Experts of a small language model.
Size: 17 layers, width 192, vocabulary 32000, 53.7M parameters.
Experts: 208 quick GELU neurons an expert, 2 picks a token, a sigmoid router, a shared expert of 192 neurons.
Training: a variant of Muon for the experts, 3282 steps.
Below are experts of layer 14 (counted from 0) of a mixture-of-experts language model. Rows are named router (the router's row for the expert), down (a neuron's output weights, with its number) and show model dimensions 0-95. Each number is 500 + 40 x the weight over its row's rms, rounded and kept within 0 to 999. Numbers have three digits each.
After each expert's rows: a language model's description of what the expert responds to. This comes from a sample of Wikipedia text that the model never trained on.

# expert 15
router:497513555491516490492444589531510505486497453502516465438431482491480517445499524508480507563490552481452536478560471470555502502478451490502561464514478439515502548527478536412561457480494515429568533478513532467507519479524573513504498479458470547531565490408495513525468457517480581366
down0:547475484514480519494476482523440481584544543456562466497513576472509494533448560416518576472540567468504510519504497518492432457466516523458500442456510493569469490434494487484517468510524519443554559539499539495511430399530488507482518458478455519514474544480478484488478554457534497467
Description: Institutional names. The, of, for and title words before organization or office names, such as the Signal Corps, National, Royal, Supreme, appointed.

# expert 23
router:535528498456518502553549507489473489532450465460505455477514520500461437477509599479457510501526463476524542469453492429424514517523430497550490511481461485459463577490606506509544460544443500459417492536436525552497475507509457544453540575521531570510459473527470507492528541493491426502
down0:528514481493502509422455531481480520569454544487508572522496474520527485485511444484513449448507538507520485496530508471506598467446429509568555543440539491501512524517444475534482436486430549545509518525534546549517521537591541514500464426480577496463484456443490487426489552558540475514
Description: Numbers in tables. Numbers, years, blank cells and header words inside table rows of sports scores, election results and squad lists, such as 0, 3, 2025, Votes.

# expert 13
router:492452506447488523533520493481499446462486468557427486486481513552491448559575450473586474491501507504475466450444464531525463577475514441535530512552577503479514490548486567569454455451540527513430490592453544457540501533520447531519542512420538485457423448501523478506518477531496460501
down0:514467468468456519539442455472488468514475497436513528448524479559512484489508481508549479590463566561497522557473496484560510472563492512419515529487488500491507459423543545513480602552538463506504538564550523522598484407505517493526515568535501521475405497513499568508524476414476499529
Description: Sports league context. Words in sports career and season text, such as football, League, Cup, tournament, and the, a, numbers near them.

# expert 27
router:452448453530475505483532534480436530567497548470517510487561484496478507499500460484502504564563499512532517432526467515506491426552455494554444554502516577557479482509478514402460473477470515468471504563472540532489551493543568452499517459455491540556588554454526448552487506548456500435
down0:507533485463557464550523515474543466514494447500516518520562508515507446462454478533528545472442402500502471536457491525505491492558529493522530478488508385420459499467442554482529516530467547464475548462476517521461510401506470422432483567519407508517507479502490542444421481507535514531
Description: Line-final punctuation. Sentence-final periods, closing pipes at ends of table rows, and heading markers like ==Demographics== right before a line break.

# expert 17
router:489518496540592469519531517451536502529465416419488498582571489435487401499530498472518456458486463412503538515474546574571553488561552507533517476510530521458504557533397601419548472469538523521501479472528516485557487562514552542497458496456530490561483540518460557506591512500544500426
down0:492467462509430512480463463466489525450476494526455499548443542513446503517472465482518382468514502489495523471475509501506490521497406571490458541541459496512499414499492465466555390545523538522484507506505489520464571522507532548507516421548483531478502455487502538527586551574498433486
Description: Capital initials. Single capital letters or first letters of names and words after hyphens, parentheses or list markers, such as M., P in Pembroke, St.

# expert 26
router:394505526490490513460480521506461528432515515497511526474444449512554467403454475524477483550496502495504513503487512501570534515541458531513466534500561455566576497551447473539494516502525517458437509558504474544482513529582475458524424491515701501487453507457535521517448478506482507474
down0:490564537428530517525535523457511494434489498528450484475469479487555485526513434479495508500465466513514518487532466438463521505501481475477489425480429569526538481549536529479492491463466510568455510498491560571492443484529518451608528507555499526549542539489483512554547458510451511423
Description: Descriptive noun phrases. Articles and evaluative adjectives opening descriptive noun phrases in nature and topic descriptions, such as a, the, large, distinctive, important.

# expert 2
router:552542489448495462549540517463436507581564535514454489565548500529591418468463513451490556556437518526481514479457488496457537466535441520513523552539517447554504494491459405513499454495568531496515550476539463474430484510519531479428510510473546473530510508457519518485468521453495534485
down0:449421471540465457502569574464515524491491476547444539460492445548467629485562526443489481460544477531506516504474443489400495428493519485526585525521545524551521475545536509507508413427463517556509499563479521487479545558454488526480411484458528545518486456537442456526476475566537524501
Description: Topical noun modifiers. Adjectives and nouns naming a domain before another noun, often after and/of, such as political, water supply, military, electrical business.

# expert 6
router:552458486519443498451457489486518481412589467556489501486529529464521462538440445472536514508467453561466546553500482595488481499553576474578531493515483491537469409474488497539484553497502538560508496508493535510504536564558481498464570525574397517612516519465490546534535540503483476551
down0:437518572536467487476468470523519545474487444519501502528503500585526493497519498514496531474477441555488412551541556472473506525500512459416466486395499473491472508545484516561485511472561482459475503529483527478547548448496435468550541483453421514479477513505522474430454434545456503579
Description: Table cell separators. Pipe separators in sports and election tables, semicolons in chart-position runs, and colons after infobox labels like Total or Location.

# expert 16
router:552488472495464475536432489455511505563504472465474523519500508480477537467507460545466410543490469489477526421504473583463553535467474517468509542527470484423474421400499484477570542557431516558595538517549388480490523491407479492526435489420587570523523544495523496457475459448558474555
down0:438481528435492586534447477486483539442538474509587531436525491484489551527516447508540474545571560489447506484525535502472509538489494557471512484488528476534477448539499536478529561430500462469520552461511450499582461387513528495552553492473567524611502534429430556475528475528433443478
Description: List and table markup. Line-initial hyphens, pipes and heading equals signs in infoboxes, tables and section headers, such as Occupation, Career, Died.

# expert 24
router:448493485570527429501503482436507540490470528466529478418500550485543587517488504453475514548477506468463451524515502468490464524494502490460609456436478560505475499495464511511466430522532503531472516432511512456503578501520550548511522495461531543478511437513476465512494596449482486518
down0:485537552502495522493513515497487571490582591435528486557548439522503476540518547532503444543469553543535447458491461506446474565522466470506489521502425473437558498477585538465516525523507507483545504479470545473426439460496517562543509478436460534520481523519506482484544529561477547452
Description: Numbers and quantities. Numerals and their digit chunks in measurements, populations and tables, such as 250 meters, 13,000 ihp, million, sq.

# expert 3
router:469485514624472573478511460469551446510542456479458479517489527463495595582482529525466529438450471462485519470515466481531509427512471519538378553492476456541495472521519548477478450499512519501478443470514417556537508581530530461595553496493497472471491478466514462465468485552518545422
down0:494551526503468491504418472525439456398479492564472477550519449487422457500535471463544503460547558439474434562527508534511461507530581484519535443484457455534510474551439480486488485440530504544487536510508500469484516447534536490516549517529494472510505486536488419477501544557486526530
Description: Film and music articles. Articles, prepositions and commas in prose about films, albums, actors and songs, plus words like film, album, directed, television.

# expert 31
router:506488470547477536561464513485480498408480553529506476480437531501560513501480482420501479518490578514498557533506462444463426486496531526486553484504543494547440487511457499468475557540509432518478602509485472550528545543456484544461481428536493497564526430505492444471542536504535516518
down0:431523513446501542507483500493506540488534474488468519502511475560501448544507515493500503466480464549522573512509551477493445431504523490458480499485473502511496583466562507474518449482452606468552508454547535554443507494555521515521588469532466512526470501496508482511500527495480451405
Description: Mid-word pieces and labels. Word pieces continuing a split word, such as c in unconvincing, iv, ven, plus labels like See, Preceded, Succeeded, Coordinates.

# expert 9
router:554499485513453532570483488480460469500525509508511460461494511499539503532492457519464443455395584551490478527523484453499480563510512460482550435450474527423453538511452527458536489561442513549488502467500517501479510398434448457441540461585470507519482511552486541455495529473570460458
down0:494455478498471548514556568501514537479532497547517432478453501494456529542516466434595481473509458520516523451543504486438549580433466524511560492503489542487529463426466510540540528449484538495446471527580519526475536476493504510529589481531393508497507530515534460485397396459492492479
Description: Sentence and line ends. Periods, line breaks and heading markers closing sentences or list lines, plus scattered mid-sentence words such as to, such, also.